config = dict(
    num_hidden_layers=12,
    hidden_size=192,
    n_experts=32,
    experts_per_token=2,
    d_expert=128,
    d_shared_expert=256,
    hidden_act='squared_relu',
    moe_layers=[2, 3, 4, 5, 6, 7, 8, 9, 10, 11],
    router_score='softmax',
    normalize_top_k=False,
    routed_scale=4.0,
    balance_loss=0.0058,
    balance_bias=False,
    router_logit_norm=1.0,
    init_std_router=0.0083,
    lr_router=0.00133,
    vocab_size=32850,
    norm='layernorm',
    norm_eps=1e-06,
    tie_word_embeddings=False,
    optimizer='muon_variant',
    learning_rate=0.0107,
    beta1=0.95,
    batch_tokens=[16384, 32768, 49152],
    max_seq_len=2048,
    train_tokens=261500000,
    max_steps=8359,
    dataset='wikipedia_en',
)
Below are experts of layer 5 (counted from 0) of a mixture-of-experts language model. Rows are named router (the router's row for the expert), up (a neuron's input weights, with its number), down (a neuron's output weights, with its number) and show model dimensions 0-191. Each number is 128 + 32 x the weight over its row's rms, rounded and kept within 0 to 255. Numbers have three digits each.
Before each expert's rows: "comes before" lists some tokens at least twice as common just after its tokens as in all text; "gets" lists some tokens that make up at least twice as much of what it gets as of all text. This comes from a sample of Wikipedia text that the model never trained on. Tokens count by the router's weight.

# expert 14
comes before: "0", "1", "2", "3", "4", "6"
gets: " | ", "| ", "; ", " (", ") | ", "."
router:127111138151088085145161119136126098147114094136139126192117179168155147175099111113148071144092125173148139124129136163101156088145102118093159113066133101158130100087158139095149087158104141108078105080172153167081115079171117100217133137087107117170155152043124158131138176111122105139134143059155134097071078093069074103137134094140140133101111165111146110068125120115104121200072161185191136137125178135154125155167089089087133131098160135091159076133171088169176128090149109106184174102106148161137105126137119153172123125175135075113122141119158184072148100071144107139
up0:123133141117135119124175125150070133101149133085184188125150096139089139171176128110089127109148094103095157149113126119130106128188136160121087105109138186166131099070184145146226112145133149107116094255109167159173139155153135134118111135111185096141149198130065123117091138169135163117124158149161176099088105081117156144102117138199111077120133146116137100137135140136135113131170187152099085157087094136115121052106170119179097113127112112175126107094102106108140103156158082069073115128122111133109105121156104152065167118151134108125166067121139109171091193121127118152
down0:130107101138115121155144137145066133133099129134119189114105143132102074126161187144108091131115167177147119181190163089137115134175137141098091153154131118221177128079108157132146081119103178087124120154068194136179075114149141122107093151126140066096164120138181098134102120102077133125120138124140141183115132105179144076110126113139105134120127159124207119152133145097183116088128152082114129132086103132142091135148129143138147118141093167155181136154094115052117093140108136146137140127138115202110125138168162246117089083076080121167065085165168132181080144096166141115
up1:134112092117093114172052098044152104142143156112070119144130134106100200144137121127105113145115150161174114137107083137179127123116057101178155080104134139094215090117148029126054125111140137077107086147139163149105083099127145114186111186133150134102151098111113152107130121143106162148147134136135142081100143133056133125148076146074088149135169113112096184146124122225101149181138135111116093107132104129151106098140135171098141095105128137123140127203133112165169163133118116089143131111138070118170174125174117143190147133181152116102064133092168088145142123129124143190
down1:160134133107182076102092109091130078140150142080143158105116160077197121153099171106121084134127073095152132117137080157094158106077126140165120112135210105173096145154112183108136144123120106088104144107085177143080182073116142169105124167147180104141137174092097121143097183180100153117116143124146136160137163161199109117148133197129100108100063092135105141111140116189141126135069139121052124149136107158227124126143160136156145151160049112164132153112179120116070126099178115053125199087141110120116118123099163116110142175104130115153084151147126149141119079127124142119
up2:152164076087117170181117079142148135131105111125090131098134151152109149141084182131136231109114134134103072138172119134101172107113164146153159179136155113138127160112109163094177099164118137055023157076159193189107168137173121147180130163063120188127180151139181120126141146131128135129097134104168171124086135149119065044094133204112156131121103119145142177067132108141098130151063134120095111194132123115169094135120121101145131120136123122110143117103093157130138140087132157136154152114098135168070112138106105074133102128138118130159077097105085106113134123161092198130
down2:185167188125074070163197141127104122148207128097121180078143086119151153117091170123147111114125154137157117126168169125084110081100182169109126227122139130143170176132091078131158123089112121136130102179125125177077127133106118126094108096075117158135100137146187092113133120091129145101094164121085128154129084107070108095146152150111150159086117164068092119187104131120033136134080151111112182130128109070131105158142089103088112113113167161119092139117153126130143139206117151096080140089124117116155129130160120077115112118123150162170118160132115182154126135092035116168
up3:109130184150093099159100149125136086113144191150130090107160175142187127099106121117149155123063095128163133101174126163161157137124209163108115154109148131153081126135130110156158079096074170192135162073148104108101161112132138114136132136112180135075119154130140023157060119136143117192154097092129140163113114083123077162170141156164091103077150092146173101149082144162127074135096109058151137142078160162128132132123072114149112161139091044168111091141145077127068113178153133104173098129167147130114128094121121166137155158153115078112144124057093134118104158080157119124
down3:156104067132126140116133067114109180115182095153086109097137100112116127104122150131139113145138155094149135129119160111129097115134072106081125094123138203137118125064199167128157140119149165076132105125123172109127130157157148123112137167184149117113155109114141141107111089124079098129098162096124129088090164108199117139124159120171113143197185118181107124141116143177138110139124131101142107118171101185087221097092151145100166117126166183083110174175161097114126145143108089215122150155103120056125138153177160152159133135038064054126086060137116129083115133174115105153
up4:132126080167137148140132109137127110145119104127132107196143120090150125075109165148105096129104182133141103168178145193168120151146094059140095143095151119090041131115107114110106157130120135101105127124098128145137148162157097133146132099181127089129142090186089130165138137156120166087141098171122116148124096175186171123098111123091105155172111122153144087152157148109175061146137100126134072199032081087091130144130122131128187107201180168208148112125200125160101093134161152099114104136097101125120151100084100092075094058138099126104138133187097172172127093134091087104
down4:123091142154118189138131099109172166093200097135099100098120138150085106067079148172113118072137154176110140117186136142130148139100054123066085137121135140139087096170143114163136149157142143177036087112110126140145189174095099136141113111119125123153132129182134113140112157156095127106091096149121168122178138191121198117168113093135168116096125107081101144114094155080098136127141098138111041152142102139079139168139132093155123132127108172143106150180176115119123152119130105140183138128168096117106094059120215094106121119111148052137086200115119103197169082120132117139
up5:123109104180101135100112149128096158144168106079157139170109175082112079108142109149140114106159083136126124077153108115115149166126134115123062132168139078163053204110109131168133122142093090193120195098131119156169181115144120128152110117113154144132113162107149144142152146229162094105147104143073121156135155144111155138146110161152144113157135146079127144156099137152217065121171146113196106095175145086169142094121112188113115132154125153146099097128129157139118071078164083139182158164161086084111111162141157135071101167022134131121112088105117149152106161137080112180
down5:022162108099144111125163154134073126113142116149199141180113161112125100184116185098095160097151140119087115083108135132165098151134158135110116152153113108151152120140117124147123137073158098149101033122116149126124086133105152154134150140104115182138132121134129110133105107201090187213186073132075151175159082148131088156137049149113080203120138163133134093101140168106213118196176171106132121141108143109114132113154127186111107139098141147115130126087148100115139096070114049135090120111162159094119103165125147163142127150114151134167166150130093132126159103180121151184
up6:145187149116183122114200123129126115094134105144112174155103086144139049130174111128122068150149151158120116092120105173128094159155138113137125088128161094049155124137159094110126060163128101087085108124090112086121088114165141138166129124159099117145092088082114135153084081109120151101131163098198107193173147131196135102090083193173173162140093115124115143151148125068160130160065117147169146170088130183138134109145144133170158139143133197082106084176085137166120145095115138124099117100116147119037158152055090151163166128170131125136112089096081122098105134098150124090
down6:081134075135105130119078103155161121121108095147132091152159097152179147167163080142106100159131125129140165176146179101141169096149101171116101125157121116108110068132119112128144171043066114178177150099104086107109127148209130106169065123187122139168176149160105067137132092129139160086146151105097163153136119146055144155122160147143180156178117178129096111131119101130094121187076149106088143129185108139135130114094064170127123139070168143131192107110125196200150095093152141108137118166110154086093129116167132211154102082169122122133100101114175107129122163098099152131
up7:139062124104130147162121134176092117076154104095141102139048065056126125156144163089070173122141117110123103063135064022066133125118156129137138060176084091148179084117143094169197142087134086165143080196141103143164157223124102170124114114137142133134110128118119133124138186107126148119069123138145123107135159123174113156099150183069119168149149111128133112081167124145120109129150111146146116191151147032068116133155138106126103195088166144126147157108153141103142127120079143147102164148121125138101104114134112122150132143119138128199103083132130113111124132112130133114
down7:119150105147139109184139098156129133118146134132218076173140085145190098141129196145166091140068180128109196119115153148097065111136166094132061166069105127098017144114148108107109172157171131128115178077176137149113090118158181100138169126130150142118119130132139134158189105178145080160141115166163114167110125181112110141094155109108106137124127133140128135189075124083097075200111165145124153062128103095121125128133085147158135084117145131099075127138068076150106163115149138127136104162129141141129128124178069151102110156119136145110094133067141124085168094115114125198

# expert 27
comes before: "\n\n", "\n", " The", " He", " In ", " This"
gets: ".", "==", "===", " |", " ==", ")."
router:086170179127097173120099134145120124163128098129108114111094165132096103086076120182127176086164110142139159175180117111111126133113124104097155151092144118108130104110149121169157139097148094116088062075130171147120147140120205159183107134069116092128180127181167182143175136195102163092121144165113172118084160032079145120122171115074122167136101137136173131217087145107090166107123121021128169110103116140174081097099202131135164132158138101141102137109117164158107149137140095150095116107159151133145098108159115141113171104078145119108103131066136131092116179134172141134
up0:142147155145131099122127156101133145121147113152150147133146135146067138118189148005132065133086107172166155195122146124157102090126095149148147119129166104070146117172151139099125106154164159167107137121121131115149181116122174070136111173131079121105136075107113079166095146081128138117118129098138121168076167133114133098159044147103085140130146052127107191111168083168162125102139150121051072080073140148110095203143119105149158165133170072120125064089140113155094083110094106141156112121171113096122124143125050158070157121094118093101127196139154126130118141127134125145
down0:111156123117082120142107145084172100110154107117155109125128104127154142150101091150149167135159142073160121134180142094140168150202156180104146082126084131155092086096117085150126086104172153103096088153155126182167113122148148140122116069144072129098164174153072132158130163127053124063146160170136150170184141088128165152082124135111188085137149141153148151163120115119118129106103073141107125094141150099104117172122085153139152106143141105167149110153156099178098140166157083143055021086084114059167160104174115141131192161049135099080114172124121147086145129147121092149
up1:167174176148093151109116199087139131066128129134150131152139094157070128166137082081099113145158122049138036128174140124128106127122097126101071141100134212066107069162148061096149059113160098107157105113176183161038180136099164100135057127109132167095127141086090129164128108125120167141095087111114155134151149073143166122165139123174162174130112119068150111095163179136116150132098128119123092100136091077071147122154111145196109080089153117168121142146153138143110116182154142126167118144143141118135183131122122101174147131116094125153176111095106117110107142137122155111
down1:161080171083206138121105104122117088114136100145110077107161127124149131186067149154119123134127112125158170135129080123150094141178110082122156135117088081112127094147122132155157095145125102148090127169097150117100054135118103113145179171109125123121157137118135094111157242136128183131171106121090128179128141154165113160131153176163153164033152093154113209141094083130064120155091051145096153113161125110125130085096140144112164097146097087143093150111107125133085071113136042097152155139174153142166181138142167125169141093118096127125163153114127133072118119143086060101
up2:159158135128136142089077143087135148032099123154132140165113150115139119101138061080121147092167129136163148162148189123132131133124156157107133057156132188096127114099071136084092124131082100074093135118146129087055120115158140145155132125061194079153122090124144157109123115150127140104171091107159145111109118085145040184074130105150140138181163156166150152139102136133129106176094180130103168140113214155116119119128115136135141123136179098158144145170156068135089109203156117131120153131127055172114141102131153105090134088142111113130142071057089123049143144173163104115
down2:160132113128069170164086110135087133115134152131156098139130129122141155143143104115118151146106126101117105166132101103107100141158196181161079093129195143124120127084118100177149094117111103033157084131153139106100072176182148102170167143179108148172144118181066131138098140104098115198131137080179132108171154151095116046140129067093146064095115132090096125130124133150161199162105134093154160064163150106069096127124140117114104070155141115102136073106140112123055137118158150069196181130128133155131086117135093167186162147093153117124136131127118102082144171148184132129
up3:187139119193128147136116099135134122073135165147072091087065140110126103126138130103092138142100180108133102076085158085100100125110100185138184176136138129150087086070120124111129099141060133120166150101096077175165166105156136170113091130171070150120096124168145124163110149074098085145179110123196137100071144134162098142119137133153178082102110113125123123141148165171095164133100160146177016113122157102164124178093111076185101115113141129161162172097107144138129198127068158126135113082101112122100170138148151111135121112112112197098077177151143136168112184110129147135
down3:189143116162110154098115138084133119161184119101095142079101109114150134138145180134079104153108185137122161121169151026133177133132076153143122127111105112139168171127125176147139094179131141060158123112141099128148144132071156159054139117193146130122099073113122122097127079144084066176104148142103163160136142083162114105108107161099128147112170176138142141127174140191156136111106090149150071103077137149169094120122181163084159182127128072100104106205121059117158132164132162132118127125123112151128139081166139143122129113206081118147052112117065133106146116138070173119
up4:111152169068150153119124130152108148117092090129080121130161063151132232088159134088109135095147107140117173161156132094128127123116109108179144101174136116143138150141147116160180106139065109085143109120141096146135129165135181137122094088173175101090128071168115176154084131034133139109062186099097119163109140133061105134131068146134196099144166125094141028144137160128103170154137116097132094118136186108140162094158141128117132167094103144081123227203124096124114094153140116130139165133144147118129126115120056128121131169091144161094102108106148130113149140092131133202
down4:143101152123136092141183155123125171129135160112134147140141137144136044040145130130128135172097123087125111132062140109131135131054149080117102138106158124084060137113120177197096115095084090165111141086136123170174152115210099107131151140202205074123111147163120159149148184116110130151100206121107150089090161119120148086079110096118117103102100127141094158142101139131131173193131191122118147155098123132070180131104170144145159076136153122166102090116108073136143076140172123150114143097131080055082198134140071147107106103156130145144153140122188146139114107105117122124
up5:159110141141192076123112116157164105119159071156168074153101101149137075159140122179125047105097121105128119124108175119104134203151157183147179167140112096104191117162156083106096102128138149173156097131122137102144125191097128092129092145058109104136160121115159150175162131077111111102116144080156102183147089138130093133083128152098147096134121113091089085151134116166180164134058144111064105097114138182129135083162121114115146110166130117142161121151133162153081076204129165074110103098094141150097166122182110101152141138136135189154122104107133100138185152134022147122
down5:105130125101106078187127128089129158112192129126092107099159097132127114098122110071087134118080107149107103149155082136140112122074093059135107157129097160111136123185135189134147088145236172096125157153138152113103106131170120152135099189156155076145193143096132134173149040142217133165138187152143105107108116081154181107191102120135103137103153138126160117178155077116128142115153118144149111069137049133152136122146131121084129079074093118106153135122136158158108091166153167151139134084158157071092169130112128115145136044128153097122153129157153140150081079159128125168
up6:124099172107108196136160173126169107105183135126129139158148164136162128105203152112168100142108141146148181156171102060131157127148126126155134137114126145208152110123172146090154143148055121173110081125130128129140093129139101068158150089129160085160162121145103109039108149119100062137121086125175158091127129154137124118140168124122137133115101160186078113163120098136082114137036180104114150107146152081112095059113107116154104094078127081154132095171156191146135123100146139068177069140142139111094138159123150129099089089129193096101112086110112114130138147106152057204
down6:150161115091164090153098127139085175076135155126095123131126213081128100121127157111074119137145120142136117122156084137111117155162115154110087054046110083189129127154106109127131108172187167113105095146144121163160144106166029183154145179126129085145109152199120157055111128120127136121169143111147153117137156089118174161114161117128159144153151116159090079121084132135184132114085142144149055169104129172104104115143119135053141156139160194133149086091111112123094160126177147182078137171118118129123103137081196088100084129097134116104145121098120179167181103143145103177
up7:120096178141154152146151152106092140102088190118153132136136045127082105104173120098122126136158067154179155152105091090160094098121101165134137150148115156118089111093112126144124093150107152124122144162150146118090176181119131159116178124085162115139132066143159202171157142146180105224121036125160156161133096108154091184062154135128076187145211152156134054134145153135149121093123163082157099129146161129098119133113131130120133139127151171193093097059151135119102142111125097131176140133139124145121062113080160077099124146114179159093116141145151100117183175101133102163
down7:115151160131121171132125104148083173109111189120128183159119176128080105092140122109111108090123120127141134119144160084155165124142188100126132100120086221064067075129164076169139101119095106129145116122152123118186104151157136098166175133084105104134139081105148161146125111096134174160161090115121175107116104121086135130084158156090133188144112152177098136125131199163096160165183161131074148156111122156042104134072103117136127080129149087104111073078129131130112168067161129145152130167150136138054127113093079121114121080099167148125136140101113137159178211088205128128

# expert 10
comes before: "1", "2", "3", "6", "4", "5"
gets: ", ", " in ", " ", " | ", "| ", " ("
router:185151143129099087101101106174141144080164129132103084175091156192138078161155123172193132101061108125176184084111098173072119135179128150122153069088148134107162099122085137168162141109102139113076182143148095185146116059150065151109105127119128112110116111100134121151061113104089151153119133122129148116188161131122065131127080138075180129167137092116113061057139137077144077154131166138161137134129214150141106127174152057109180088094130131105142160184134143139132164097136095127147112076124129158130136120115127166150162104108132096091113141139195151118151134096148091154
up0:106161141180105206098096109157085121118114116108089126124127079133138178073119093107146129127166139126126147142153092084151186097083135131096165127124159088114094172080159091092170155136131164098115133204140085167113041148102077087158110171158182159126171157110164115141093126143081145093128114183158179058128133171103175130154137176119096114087118088116157080204181115137151161122101111110121103156129140105179078110148152109193101109144077163149222103145072143121154122119118144140136132149100172168130120130097111116137098134135111199129130079154126142122158179137172112164
down0:140170130109107082047107128065158087096115196160177110130098131177164103180164127151130158131183128084136129095134153111145075108180104156119128125105086129105139130132149141124134097143090114135099162118196140085133109118119124135105107072101128130112134148110078054164126146140110160068088156139087122114121164111156120168090249156090140112171125157143120086111111136137117168141162141145158140128093138167161137090179181100106080086201217128109131150133182070174100108110115126136148147164174090117106181155153083151130166115143108049074132160105143100107152147125140122156
up1:073086143107131124182067106149136136123083193095116052091116104095145130154064096170160153155160132127095154176189114144129149175147104126103133143158181108085124122084123144131151157157174178092094166108076098151097078113127098122125161161085123113178121144150098155022082213087123030104108144098124113139074071120164178128143141134132172138129127180125130148116120159120089128122182096106160091140173145135149123114182159166125149137106138085103130146152102130147151160106139117138115089132177097139149136152115061119146142109195175156117139094120093118115163137090091168086
down1:136124168130144178173130086115155114125103173143122132107137095096126154109149079165144170071133137125100158112115111095190094111137098088080094174139129204113110116079119135124095121105150118197085147167134167137103135130162068128071106098158139178129166106131087105153190138113145073097156134138103117112128113050127154119155136076120154162143130111225136139058147154158102167109125109127118158179108111144109100058123201156195168176041135076111153120118097075119114110090129116154125098066099152112118101156126133101057133061175143154147140142109146131148096167133166122098
up2:114164122061095122139168153136140144148118170139099087161108092112147077149095127137081135108113099072127127147147158127159180151085156093133134150084152101131040090091128129177159099180096129155091130116130116103153150214082111185125150153066064156125147126101123143148108109153170126165183106107103114139154084132162094156166141100128133175146092165190214158173066133134146092149069209134172122120077123128086125130150134129108188182131170127185121180120117103135098086104119123149118147190087136115099164069106150126177089112119151111168144150090135133146100128070138156114
down2:133115131141123105120129141188114074094126106140143096163071090143081146142075090155205188099135137122145146163148064120093125167164161127087135118159121085086148107133129154126193157150160167121094086075160087184145137111122185139200165144123155151169120119090150177075078124131109186110174105179147116196108111147096180117161104124150163158087124159089110127104092129091053096160108129141147101065130138110099105131126117132131123162071126089173159097081137089117087123100089146132127086138089184150118164141130121085137117170117133165157110110140139127238138098152095124075
up3:114133184084133147122141131109106097110129186097152142154154117172112114100092088117148099235173138090121093132109164144117133065126114123082083139137094109160133199180141192108137138142111181092141133141115096092087150126102141115141146097175173092111117123095137135165176092145120073155181119163098209150122141054105148142154137111162131203133088133104152109122158160075181156090133153145079136100129176171066164155130149128144128090156141128088135129151134104156068064159141103114145133103111119089100093089174124113137087121116077133045080123095114147161141094145083059140
down3:126122134141085110132131135131143141122069122035083154156100122100126169096178103181091070184214115138101128099107143169177120112164170118158122175154129139115141166159118105054149129204183179092135113131165128099135127104118133124062160136125129113150136137101073145159153158170123079162106093129107082045070133151095131134124141117152084119134115120138162133149129143060131099081135154204105108129127155119128057181106115124130177099131133115125106134106100166149121103108143201114178172134148209156130142121085079147180126125137150095184149128144139179151083117109079150088
up4:123163128111089142173147057098070149113135116171063094157115114069091120179147119192062077150124080090111115152156169121148114093097121083071169164153146133111082119153137080106095075112121140095119121137174125162168101131123114159140126136160083099125133111128106119134179123120096161094053093139134163128125090158094099144186108162124104131154114110191146128101103178142078093165146141091158179170188137136144073166141102161129145152143089134181091148182130154184105160133115123073022124178075126073148125158110157158099174105075133133134144116141162116157090150128132151134
down4:164108180105137152152130112119129121154082104144123105239129152144110132136075120088140169097176168131186121150165103143081192099138141106166162084126202145049116184118179114135100148161147171097121160133114113169126067084151073116106065158197144140140123099088120103096086162139135110195140083151167161156163143166151108120056089142124130114146133141186116120148095122137131120078095166107104126096130195174148160124162129041110155141097118110094114115141139148116077074116117141135140110073105128171149111103124111129145173177162151174067118146140120137127082117099145142088
up5:097135130116153146134137119113151150159143109099194120119136109153080107192125164145131110114103090152103135158082143141097132127119137118117109123139155107119128136114124158150081092144202174147106114136126184176139213168097183140140127092136082127157167175143140065123130085146078159113184136105166128080095106192155140141128154154143101146099157090099171130143109157099167168119145183127026090098154062180104083107156079125134146097117106075103193064121069123136152141148133154069067129117101142133117085189098149112099097207055135087103131120180106107171133145103124136150
down5:076183181167110124133156169084087090121152116105161135156100127127099069184167155165140098076080189124128123132183104108131108155096141110157103150116140089104148177107055117151080162099138120149099181118152119114148139113129080131149076129080104110125201070100188141122183119099093193067138165155207178170148185142145112138164116133070134086131072157140126118112144088118146128104129126114141079134148139174126121121133171122104166135099127197150078114107116106143101141106096105140120120098142128157106136065094157110138125132085132125054159124179087117128227112084132117108
up6:121085119097102119154129121123142131097104077147096142138174147142152137177179104151150120147111130110030103163104118158186154114107112083159065149082181200081125147169186088179134116129124131107138082136091097138119062204147082176106094088128126142173174148111121122099095108131140072132124139131158188178133133186125176086136154099110128125143160075207144135149129114110149105188121182084108121196098126118144122130105083171090070116121121159166120150120119160096119112089092083185172039106101105157145121105137102079143110088108134137139112126165156149138120147093113140170
down6:106059170116129108144129169124152088112189116135128091169028115089193168157137111131116089172171091133157179101106088121126099149130159178119107127143133116121111111112074103187143158116125211146129077134124101053119134099119147145144112136150116103096195179142103183127109115054138130152129159134130182236147136164111086157100109101160117101177135130186073095101133108144173131177117108154153129143131128176148130101129126149109106087154204094145125160117132192163116105108092083152147134114116132165125136089177098109129135070069095124108137091132155083140078091113127101139
up7:092154139112099151152140126113067118092135064130158154168078140089135085132105156130137103142133110189138153097033171113191168150138100089083084111103206121106145163177116118130123137082092092120197163138142145118161115099172123120121114115127158111105152109184158146124171123135189124102141117101133146162178123157160205136196151138105100155137176131064129149156140150099156152123138113137006093092166067152101108132145081127127110153114153121113088109090136162177089117109122116138112139105135116076155140141149087139093171147129136096054184164158172181149146149167139169108
down7:138140131129133127131083122133114135084095135159114129182167123171126164144122114167119127167248134167154111107148123141157150059117131126148166125169129157176214165139146092112129113152118130163140131137130139108097066147142087155066185091148104107139165082090186139051116102153145120143182140161078071158190155117106132117138123147134077076146115128162102124121117154143157132102145135165120141140069152151075143144117091148140071094101177059151099085124119139122091165164154147096067132126152095139110097126138187089130115098033140196104145130167096156134076183148102114151

# expert 24
comes before: " | ", ".", "000", "015", "016", "998"
gets: "1", "2", "0", ",", "3", "4"
router:153157140168141117108136105127138125134162129077108109122173127120109163166162113146173074159152113065110084157170144094130175104157178111189089103111122105071137135096126089109098109118168148109153110157166091173113076077174102127114101163131089148148123147170125143108153166118127136155190146088073098159142152133138056151065142102141115196092103155197149102119195114103072083181160180141093146111095060154111081092111147118145178131119099137164101104123176058203097119146099107090095095157129120121151151179094073118124120125183112124116163086179156123150094115132142184119
up0:134121165143127125156144134069117101100176118122095100134096132129119158107150092098147147111114193140143115126121164087157087171087193133156140130126098069063126186133059066175129180113122140129123130054132143127114161123119102084115099130149112166142146141181126163095100151139197142120116100060085109137110147155141176137139115132131174133078143170137067134157130104158131135205139145128141129128129080080095109102134122141141063164107067082126100224117140130135152123132149123105152120133170098085137158095042104122138148152105098052216060111173161160164121166144164106103
down0:121150113091175141113095041120114201129127127132112072118167114097142125180122102122147165142137111114196115123206140121123192157153111185093077116079144102153131166143065146200071141106181148119132163146102115123143125129108088143116083114100074090145087136118129142148141155128114158130164106119180074134152144081141147133186125107126060075160162152087116130124165105146125107130151153139068101119137082179150118128069106095128144200107141134138064137082106114185177128141091129079171127111107131106096114120111127093109124081111104122137109091111121177122162193133146246131
up1:147148105128109134122110110090125122094083115119149171079096132117115116119114121158138142189137134092129105050144089128115103189121133127117114117178148162139115083233124176081153142087161141108134104122129173121158209154197118152101162094130114160142089156141136134146129141192131129114109121195125162123187131172103192088089075115120171126119134087157094101069099106133183066123155155086163110066175092152180112144093178169192156151163106202084148125097092085125114106115143142079078152147142103149166121120155104132131106109120081157097118071092137168077124161130108110098
down1:173115128151142157134142141113136089165168148146113121087154101151077134139106104171130106114134129078142205085137165161150099099134004155124177128141142135109149157136151082102143114078144120165104096118144133105114086045123109137130120181139120151107152124116139182094108094090155183158150095121184132111124135185089147141166129202159198109109151175119088131125081135085120142094145094078167137123105070146158135123142179111115162178104161155081138165113121144125135188142179171123116137124164123155189080086121120117073101123142068080162082155152112174118143168103150056078
up2:118137148099137139098187156118117111100160179177215144134132123082111111137124124150148160102106117156051110159168165092149124122130161114065132147113114162094109131129158061096117119132160111166136140093082102106126219131131144154092136138117157131107054097161116158134116138118162102148085123113146105131148070141135122161104162123192102181159089115156164159148132120161133188110085032127120126096108125145154127166117092160144169110083104166175119143151090067147125084188161155170172131129145096151138147166095161086036120123140115122144174101040157110199133082132097099119
down2:135108138108113146077160117114129146103140149083055080135096197145180040144159124107174123115137124079145097137109141162114155099116158098158079121138068122106128157125111148087097135155108121158177112112144128151158190143104110126138043123107066166106116134102094168119147112150109142153167202099079104142129108148134150140154214134119176147171169150101126109124204135155068116109172150151141125152147137101147156093114104142146128103140079111091136188205065140114133130110181139156147115184115118124202090159131097162075131111088115173107122145105119170136120086146130029112
up3:160129089107172158143161179136127063129124060126126126095103138144137080181143104082091099141117133125134083098096129131134137159115058167146141153124095160112149130151119145116098108080149113163125103134148164123077171106160095108112140047118134115187058114100115124088133184191145164150152079123131172148120130084151088188154145122087099115110131138112177134164085122110160181155058132142128149093141071177146172150101147051155140169126179136140173126122159042103148104159123142127146122163172140100106113090116069090092169204137150114123127135168092138116129193071181122169
down3:162125135079100123115095124072091139128118147108144132122130176123178148141080133098109105115112139102066171070122211176168101144155108167121081161166133148096086127120129124111162135078114161125116170137167121123162128150113107097093162093152118143185170124082157158160203150091122072081033121104122169085103111154102142115121157199104144123118123112166148119111119133059090047157112184084153180142114162128174082149156188132145131068199091125128104096106108159076125124124086199127123199106144134129160167149089108141162107117145183114128130153137112123115111126125160090088
up4:061092086173134147153091105114115119138103170100152175188123139128084122169130131130088117104136126172150107141116069116166131156173117166197132140159145092141156156081096143113114118136154138099118137143146229090134089132152068113134112129120126113204113144114180144139114162060135105107115153092125166175159136102137118082128176104122103039118163108148125096186125171073110109196137124124079051166137139157110150149099132051168122120108148127155087067171145147132139158126067098149130107096087148175092102148155109087082179149094136143110127177120112100144138221141135129128
down4:133201146085157095129091174130150117119109115081086151085113167094128129074186129200140130135101153062134082124119151148125105122096148141081120140097167125105173104134124097119122155126181108086143099137079125142139137151104128075147135132081062139042161164072095075117099078125171178159156133163091131105108137117131133113137079114112166153136163150117112159118142126136125168085123088154114150179097133112121118090138159193115120109169114110120121127112176160080132146212169189172107113126113124118148237133092101213174135147139078164101159092146162097111157180131095130168
up5:126113126147095133155096119146127139109132152189096139157135127119108131100153214099062102087132133111133138116071153106102107118183147108190122104108174110042143162107108110105197177111168092074139135149161193110104154115126097148152120157212146116170163126105133120118135120123104155076074127100094114140122165121126147139127109163144117037147236109127068179094102213125116133123137142044102105137190108153156151149151049107169178091156131089156110141116140181110122134165099101141179130131118124140086197170134147116181121120140130125087146132138122090117116111125117135133
down5:106115136155137158137141158181106103172086100090129128153203103144135095117179101137107123135122108131122142104134097107122131127133151098093163087086195123106157122113146073106101118120140173134065098126147099110114062099079140148126082211175086126124131136184134123106199080095138111142194151097092161128146176157172074163140141084094148125091066172164129102136126122111049113158194156104165171129174146127134127064088105118160136091119100093161110152084177111102110115196112151085109156147116083104084105124146030116130149112167110148145155091163161155118104097160174165128
up6:163121088153122091136133140170150145137149134093089160105107112114036103183140217160121108148165160115156099129151120113068135082104102120165092114142159118111131109070109133113162127160150152124132127119099216149021095112096129125098131145132125170145152124154196056114108121101033099111149119181136143123116123115164124144081191176122151098166111131145096132017122122126103153191143147106097094174103106130157130139123102139153175169136162126151079084084105170208142094154077128139133134140130114088085150154157122110191127111116176123102137122128143086138128140141096154137
down6:123139136135097179094125136138118125119159113182038120151117159119185080135117135127147132093100114171130109126202085117139111160135121107137159152146133111137145057143107120135143143092096141066104114149087164115156143142100082079133112175150148120146074177142162149241089200092121118144138120062192130100103110109079155113137143112120112155182190137125178108123113131213105126181134126093106111147113118158064122073111158117122093153114154049100157117088090131128133083084126144136131147194125114158153172139137112124153106066159091140131169133118141139132123118193173109042
up7:168123126094130127137124109128155148089089101094119058141090100152096083199132205111177145197090159116121116116090113123144178179067160111098093075150134121148104096076104081113107121064133112167126112163115106145091106127153111132108143124153196103163163151120152152096098128155123178250140123120137106101136144177163128125082125049126155201110122120172127177130163134119100135138084070108134159137144127093139102118161070162137138105129083112140136102130157083133068099100139133114156145152122133113135123172115122127115124145148053110121117178118136173041188137161105182162
down7:129133113172152093158137122136140084090146074147153111164196103110146096145127101064108154137132113084102095100051099147088157095124134084097154129210142104106139058156091109146073109147151119119083145136100085089097113131193141178060159125099118120141063135147152192163134227137151146112152111166122151118145154109135109125113164085140165126194043136147107139149140157132132142152124101155068093136169138108110181129125120109107132048108133177136176138169142169144135174147176116172077118137105140126181143133135148107122140078141107129162168086154146161102087080132071090147